python train.py --n_layer=8 --d_model=256 --n_experts=160 --experts_per_token=8 --d_expert=64 --d_shared_expert=0 --activation="geglu" --moe_layers=[1, 2, 3, 4, 5, 6, 7] --router_score="softmax" --normalize_top_k=false --routed_scale=1.0 --balance_loss=0.000276 --balance_bias=true --router_logit_norm=1.0 --init_std_router=0.0094 --lr_router=0.000668 --n_head=8 --n_kv_head=8 --head_dim=32 --vocab_size=8192 --norm="rmsnorm" --norm_place="pre" --norm_eps=1e-06 --positions="rope" --rope_base=500000.0 --rope_fraction=1.0 --qk_norm=false --attn_scale=0.177 --tie_embeddings=true --parallel_block=false --init="trunc" --init_std_qkv=0.0356 --init_std_o=0.0 --init_std_up=0.0356 --init_std_down=0.0 --optimizer="adam_atan2" --lr=0.0011 --beta1=0.9 --beta2=0.98 --weight_decay=0.16 --lr_head=0.00754 --grad_clip=0.5 --warmup_steps=569 --schedule="wsd" --decay_fraction=0.87 --decay_shape="linear" --final_lr_fraction=0.02 --batch_tokens=65536 --seq_len=512 --doc_mask=true --train_tokens=670900000 --steps=10238 --dataset="wikipedia_en"
Below are experts of layer 5 (counted from 0) of a mixture-of-experts language model. Rows are named router (the router's row for the expert), gate (a neuron's input weights, with its number), up (a neuron's input weights, with its number), down (a neuron's output weights, with its number) and show model dimensions 0-255. Each number is 500 + 40 x the weight over its row's rms, rounded and kept within 0 to 999. Numbers have three digits each.
Before each expert's rows: a language model's description of what the expert responds to. This comes from a sample of Wikipedia text that the model never trained on.

# expert 60
It responds to: Everyday verbs and word bodies. Common motion and action verbs like went, came, get, put, plus inner pieces of descriptive words like da'zz'les, ver'and'ahs.
router:427521443530452447548498491459537555540536522559445479440446499437447510519512480476515506502445497475528473494541474487510539408527481493477473572545525546504550462503462545503456520573498484552540508521521466491521527451493487504472463522498540425517542480504496531479566468509446509520498480425468548492506503576490495453510455500541531509461463482501505440481545511522523494537468451503465446560562524529532521484465426497581494484552499498505543468504531489564519425548458542448457454458455477444482432402492586567481508500432452513461448568458472465523525510521455435474466551516595578532465472510481500481421528463478453481500571446528467498501553448481447465510552549450507518572495457529495494454473544517569452498462543464479565508425613577507552462519450463
gate0:509543489487554497484469504529509579527502487476447481446513528506556438493508491484536509461498528483499426497532559527496577498520519498625601481525459539449403490515461559416574578509360499479499448515499495479470496488518445479410541520497474475464501471558478516469525445529458498555474445457515485511508447527403503527493441523585455497520482465498486542553444449463509527462465454492556492487466501539440507451489473550485508500506480455521552536535437435464486450507516441496518499472504454484419525506452432524538480598453512557446463460423528519509538479496480477493604463521431547516458432512529555443550508518521529545526480473465461544477481562486521472461497468497489486480492576466549497489450506491525525497531539536517433469574532527476502478532442542
up0:486511470504569507547506465495443524505536484578481509405473581544595499569473470488484504517510478581449375527532498506534547448548474531553539455536483517481435501501496493492605474514390473451489485540468506530440510504488475489450518516510508480429539482544509530493523393500492514485485462468499560515510431501480464541494440541532460542507457480496504467562503520584531485520531439448499486561526518577496489461486484569525486532548506507498563472509440400439509478495479439480586507429534438524446478493459492516529450536466467493540474480415445469510500493502440432511587524566444518470471470511465562480507499509469535530509460498449485527462569553526487471494501463451477507530495546481499492442496545524494524494581539498463475442463564523536518457587441486
down0:487568526492526507433474486495533567429472559507470504452541569529509494526568561580516446494423446546552457517571508492527607522543433561484476519526530461507533537526467514483464422549501547526504551504502495462487481493532504468521413472535474558534614507507470551445416528496440530491504586500521499454491493459464451572507520485496526470468462502446500499472543483434506548519492508480507458515453501522438520473495445487461470419425473520415541477474499450455467487527551565553494540548538541455501447507545550549432448484599509428472462447486504512536499522542548511523453572534498438531469506514482497547486504551553439510498506505514464498547475465488494504450551494479527461539555581544558505512489505411446473472449497478432510497520495498491560448499461450
gate1:515421584506546491544532488460536508478457550549432437494483502499482518477536509511474443484497542567526469523495550539515478512520477541517520441470543498420462446509532447479480446551526425574456394508434489534536519445458499478554582523452498542519517544463495577557538536603545457506507546482560460460543456459513492567454493511526512499452475514428539488519485534527517542494580503460480508502448454581497576515503458500453519477498542451455494451445498508538467516566491569485497459520547476488508475531485476424413508523589475571527462479563511549496506497466581454508503535495550538544593497480460466516484544429450495444497520539479489516481499473522475429464446496576563556467445518532448533502476532542474510581544475519443434504478461502477480486475497485
up1:460578520476498482405497460536528468547508454435552556522543496456502454476471495473520563471487491386552566546495514464503527490452521497539451507498451490528502545515517568483437516479468579465499542555551581480524487574549519469473440481424451504418478485531567415483493484467414532518491432508509515560483491537504500472472534506487499447506485485517485548486488452461485513467451490536492462442566547429517467400535482488542418497542459582436486524519497535407522479447525401522546507499490503549470595503520451592524447508463552390498478512442541442505456480499517531528510464513477491437438411490537490539522477556489509484547480517516505472507510519465560516516551478505488513462504488542554467522540504465488507525462566492575507454543546477495518506501475516
down1:433551450599482489516485422465471427478573502555414485505560584485533421480562489496505484480478492502459525563494523533445466450528505521461520553512556484481475495533485492478549457480540476530506503510478452503475492507462470469420554469433516450436570485439488544452484495558474520477500509585444470544464534545515442477501478550476494479489502428493583520487490532489526469552566518498472481568484528562513533527536504578489477472513505568509552567493543523524515447469510518517493442458522383400481531525513513567489474494474407486457542436510508587491480526509465479535485509550488465496511453527499515462477541428550531407518517530459502491518481445562446516508508457486501507555490446501528559445527462550559545536571542485553485524525503585468498553513478570
gate2:502442544525513493598499499497480421508433480520445442503536502569500513502427458483521466575500547418464536479492475536479486506545507540481533505496505489513481464511529548509561505495493502544504455479413525434511481592538495489476506502493491479499509448460504452510459478512505572554514473535458527491506428489492486469459469467504455527488455525453490487547524468508555496472488479427468523549506416556584443589497480442541476517552509537533470563584487551523575506511489473456500505549567491406562453532540551504497419492458487418465416527538520513487483530491573519509464455520484483431521469535491555517527461480564546517480514461539487449498552490473499507522496501483418471579419487444433574508515506578532552372518496528579535581541489517469500473492479494
up2:486475442516493512389492551494521555552605564473575517436454499470446496463450475559450487492525425487504451492493498504493534507465537506520530513465503587516543469499510437580486486487456605557464559495548408521466474471442517545480579550494518528514461488512552535534520512523431490496486521518475551564493540510503510549530508509478526430514518507485523453455490475504457477470543513536579457491497559506483504494501546545579470512465512418467529437490482447461391456429503502522462547559529482560470495439518444600467473499537462537563511433465478559483521459488408517507495505490520438531477519512509489572521515511429569476492449489462522510475434492543491468558497444514542515469512468573495472494530484472475551493471495510494516526499556449591514524557418522
down2:452545470479588576542455530471443484529503529551563521445500509454497461506520494479545557469426442565458569593455504514454438488452509494490502532497478496448480484391468510568514473545552476496544482446455476510490488422551394544540498486426538476509458516505550456467458479444488507492608472482431535505463462603526483556489497438469492466456512512516477566412516518401505525456502481445515473561574525515532451466441520471479559527542533532520458505501560535592526487469480482487514437519495480527503481516475547498491423496481450514444491521486502471564513540436520515523488496551433512539581454521571454462519530584558488507512504525534555507476426541563442533519538519529446485492512449506503512458502485496486506509485492520551524542469501546511520547497458502
gate3:564516465438549505468546519499439447575540557423457495499530479486528484477555465457474497495527506491432520477490505493510545431518526521527549531536505565466470477463516541505486547505487549577525497459502527453480556576438465531494494530508456556443514466582453464522517531612549447568465562496470455466509468483543443536548465535477473602533548490484437473448452453435461518562473487510445462546466475484497478503501485494471530586550533483482531488503444543506503646545456406511458471554540532536502439501530415445497502457500537536480495502509515503516506489464485499546527505466538512551443509491473501464454479510440433476555553515539472560493505497420550442527489469468430468537530494459500547466470552483477454493495471530511571493569490497504497465419460569
up3:452536546528413486510511480517557538489482492503563549527508467530466536527498516480537496554508516476528549516521511522463440568458482453445473473455524446507514500509521459508429515497532469460521514448464515520530480485618567517489548484471566436527453501446588522483527514460479501472513457502515484533496515494477544472474511506491539417471448513502591530486544454541473524466550493513568520479533525461485527456515502496492468467506498501503430534512512499460524336474586489515548566473471480504521583490525591501463468551535514514583505478526510551478475470503562495447539498534506503446513481472486510547534497517525543488502482456390552438469519530594492548553510486560553542453509475530414390534524449515564550532474547503493414459421506481476489557564571505
down3:466487404450522494515515478492412506488426416504411423492533456500451494474495474404519512528491462521499498488516518484434416532540561470465496491486542519559506528532492470546518543498496463493526459475427502542558469589526503590455585531431441504556422512374495467434448462517514433520503517523473465481482536472534538503512469527526529511544470534528489548483466501497547443534497468430485492460530507513563525546530497530583521537499552505470503474508402475501473452426492451439542483511502508490525459443440478541549511468452464521495496503508532407504504558491467506566474568473522489493500470535510497534589474483537514501470525527555504480502561535502524493449502459481496511440457428559450545506482490507481504504552525458551514571494486516414450521617475504
gate4:585470548502559487544470492548581567472430527515480501498483552425409440531519506484503515505554459469430454458492477533492475470428425584523453422613397538511520512480511530476513518446451445493466499550478534505569483518459429493515502578484510535470484596534452511497438540441579523497527535422506537478514569541468470592463505536505514512549496404474490516498495519516559505535556545511532489502514477529484527458499561552468439548439458525483490523431481531538438480502457476542525530507497517469439447463436524475514477507470486505502486519466495521489507478539508516452556525465484518495525423471527437498496450525517491482478596598544487522531588483494504521441513527480499567489503473521536496474533506488440484425535498475483455518507530485559522492553476434
up4:464562505495510449546427499574543497432513487606438432533486527525499559508535455504469531554510495494547510560473568397525445477489539489535479480462514488542539512558410487559495440486475531548510455563485524538550504486495508503494517502470499502484532474488440461392505535537524442453539480533516489466580540464551497552484505451518533595497538481487504409579543547555523586517547547537507532579417498515456569535534515503525412423513558584531519485518479556498449457508500469523520518495586485478523446511423462606511480522483482459500491515484506417460492546500572443459506505503501519533538491541574475517519520479509497469460474525428482547562470470487480504447527506462471486499488491490456497545567487538499531489536494482480581512470536519506565510506530512
down4:521433522526573492536556498530562473508461473424495505516472541588539417544490540570487570469472512534504506466482515466402537538498473556444438492511507568517479565514462608451589474541467437512515448481530573521501505505500510495470572501462501557418518460473478477495438436555468528475509535500474446505484460511499547534496573556513466453572524522461600530434509557518444462475483478465479484468595527506532524524456494468529517544487488498495496498557514488468453520501499477573470585560512527484522479467400525502509514407497523505525524471529548548443463501443525512511457479490578508472456503438501455484551502488521505459535525474557491521454569553413500536466422426532507533474529536545466506540525531532479516507495530463530465476487426532536550501516445491
gate5:513526499559557467521546513439515516485483420501480535538416588489534470540534531556457571538488454502495514578453488461507594503501475508593538561503515500505509469497423498528574512555549470478512569438551463535533498487474531500526466503607559491486564450533567530498529512500585485469520488478445543448530470478542448522489492509470502552584576542451480442432404422515481533474439551556478502500473522554521466496519497450490481479537453460431498447538473548466487537486556484470527536496529447469467462499410555515499486534525456454472516483478474558536576597494459450512495486525500504522498533541505446547526483461553523566450541521497552463519553480553395494471445515499494442518520520505497552469529452497532534498476492482456562518518518499570492494517530453
up5:465489533565503427555459451539527508553541497461498438521499550488463421549495577509508536485452534480480419593556540479525511521549487478448503562506487529472564493491497548613509497496553462459442479533474471493513551507518481491505524596484454459535429486515544497478540514515525428522462467531574475498464400565510487490457474540468521431441427493495524520561564512571394536524517513450520471498469512467513507511564550507503478561522493531507504527478429522481606449475531484509525548507521502520499551551614518541489468498515464512482478504491495495468554505492452541429502573542552477480406522595448454515462510560507500531505442493497471571461524565475516533518458473441511485506522500522460510498551489568542487539491488513473496525466479478557515493511384510
down5:524516464449449514530501514476475566465440488500517461462486497476531519501443495524530545455485521560516495541523455565504462524528551526445541573544513517554517534486444469513499494496509478457512435493462483501514514466539515516463504509543542506495469536390494589455504543485429549558460449551541526531438526491429519502466481544406493484506566525492516512489514500545491524472483474437457531499476484558552475537545512520492513458523416497551543543481472531498478481535532479530457471509511582440557495587529508498452405423442471495488575503424534495530452519432455488444568482445465556457507425529528529422441476549511464487500528552464448515523501504590503518497427395486469562530450536506459585473456543503520474423486472481398511509483519484425519446462485540
gate6:492466491498616453500513531458461566525461572550479409509479544564503422530462503576496448521550482478454473564491518500527555494525489462546513473581519528463426431443532529469555450530493510556501536462563513475490508556419484492481483411504499551463517465493594508530541508465499499527494471518467461525504463449533526524496507457544534534518474532398504543479517516514522458470498444511583475504491440489498478523457467550511470489550458513455563481557469416549480465482497540422592484546563500511511474536479433536421484481497476448493490524441508513481475469449483518496487506555484580551462490481466582456549543457477513571448440509476541466521521475553441506467547517477481518555502506520501527532472585513496482462523614513451486507566522472479518483588487544
up6:488493484489411474486455503488423554552557367624554532480477464568535587516540513486469483491503479468444536506526536525555535457504556451556420538457502464485525540530523476524514562547489542535514451507526506489523422537515501559485509520482486453503546478513576492485465496550506522523508456524467464455547481420453500502504515483574499486490483568532538486479469491451546582502415472516492493447448517429415514485440515572528554477480464523483491516413514513477429533531414527510479513471442531539542465568470436513517464517492471520512556456571505501492499481393458613543531558554471475527530503474494500528462466510496556474508503466457398506484541501482511491442463509513499523483536466525528475393484489496480460490458466558498526551512459499517495481492493551
down6:503561476470501449549543471541485438480461523516475512504490514475531506513504530433486498489475452558560455554500577521444454444542454499547506529472511509480535475418577435522490527529495484508507446466503520470483525522518476508513401543484474455535476571564456510412446490454521559489490550436442558521438495481478442483563468553493512528445532480524440527450543525509539466486513486443510476471490462437534504487491458470447514600505474476425547456534493493510545469543561516469535385472536488522480426561523522514537466458465497484509498508410457499510483495556480483460462493518501514527524568483493501488508563528461527551501537503590581436542529468526484552548489508428431472392486456478563431494559435500507473583491493454484421429471508516490491514568544517
gate7:491472444449456465554480545481533464524479500432531500473456592515428535512506515489483517601598523516537460439508486524486500550521545514450440493530471481527506480464527467491517467529515444464548552520454480463455503463493471515496492492567463484544522467541488513460535568540521511489441504495498543509573487510510461497467445545493535463504545482470517552458484382529581505462516443432474514529562483576510513473441556508578509522506461511465469471501518453508517491524478508503475542546534504455505430460458505473464448475531465526504454479472481584472566499425499504546541515508531449505457494471490539525505482554598524626500585521494497490482466512506447580511513476518496531505462508551358400482506543574522442488523519464511509571461490463562520514605479461
up7:550503495529538486489444407509457532579479534557521422483503451608507472486505491536441524482449534458467539482497558538507517490553463473542577510529516423554497450405557536524439525456481528502511418548506542488538537459556618503584501546501501507472507503529518493502522455515405519526556509431522480499461480489479537499522474507520589509478424516494529581454487484455446539452464494543544516520427496435493507448487451500419532548462508494528515527556459509536495450570569530497440523426500500499534472521539501545495520480460491458549508571496494563490567507506460427506471482424461528470490539633594478442494480422489465536509473467526510562525467444491487489476501498501497460521536532461494541483484490518535475478522538541513528483562497512461516500490563475
down7:489514487490500436466505486436496445576507509473517475580470518535504516506538473474493538512563496484521441597528432535456492493544533405467476499465535455515513500572483412526528453482384505483435458573503557497492355490466421500511492507564524492549516556393406472542559501494521454490433480509514498452453485480457499524490493543536476452457422439443482454491465485452454436535494524463500511469485479480529552509449540473488458509459533494517509541523522502502503538467504479469540426551476537465499434463533495495481485474492465519514525476486471519464453458533494487457540571498543430443469532429498545553452563525500474523457459537525469490468495477496556495513589504482505512467461495541408443495528487460498465564430523495490503424510450551540538447479458572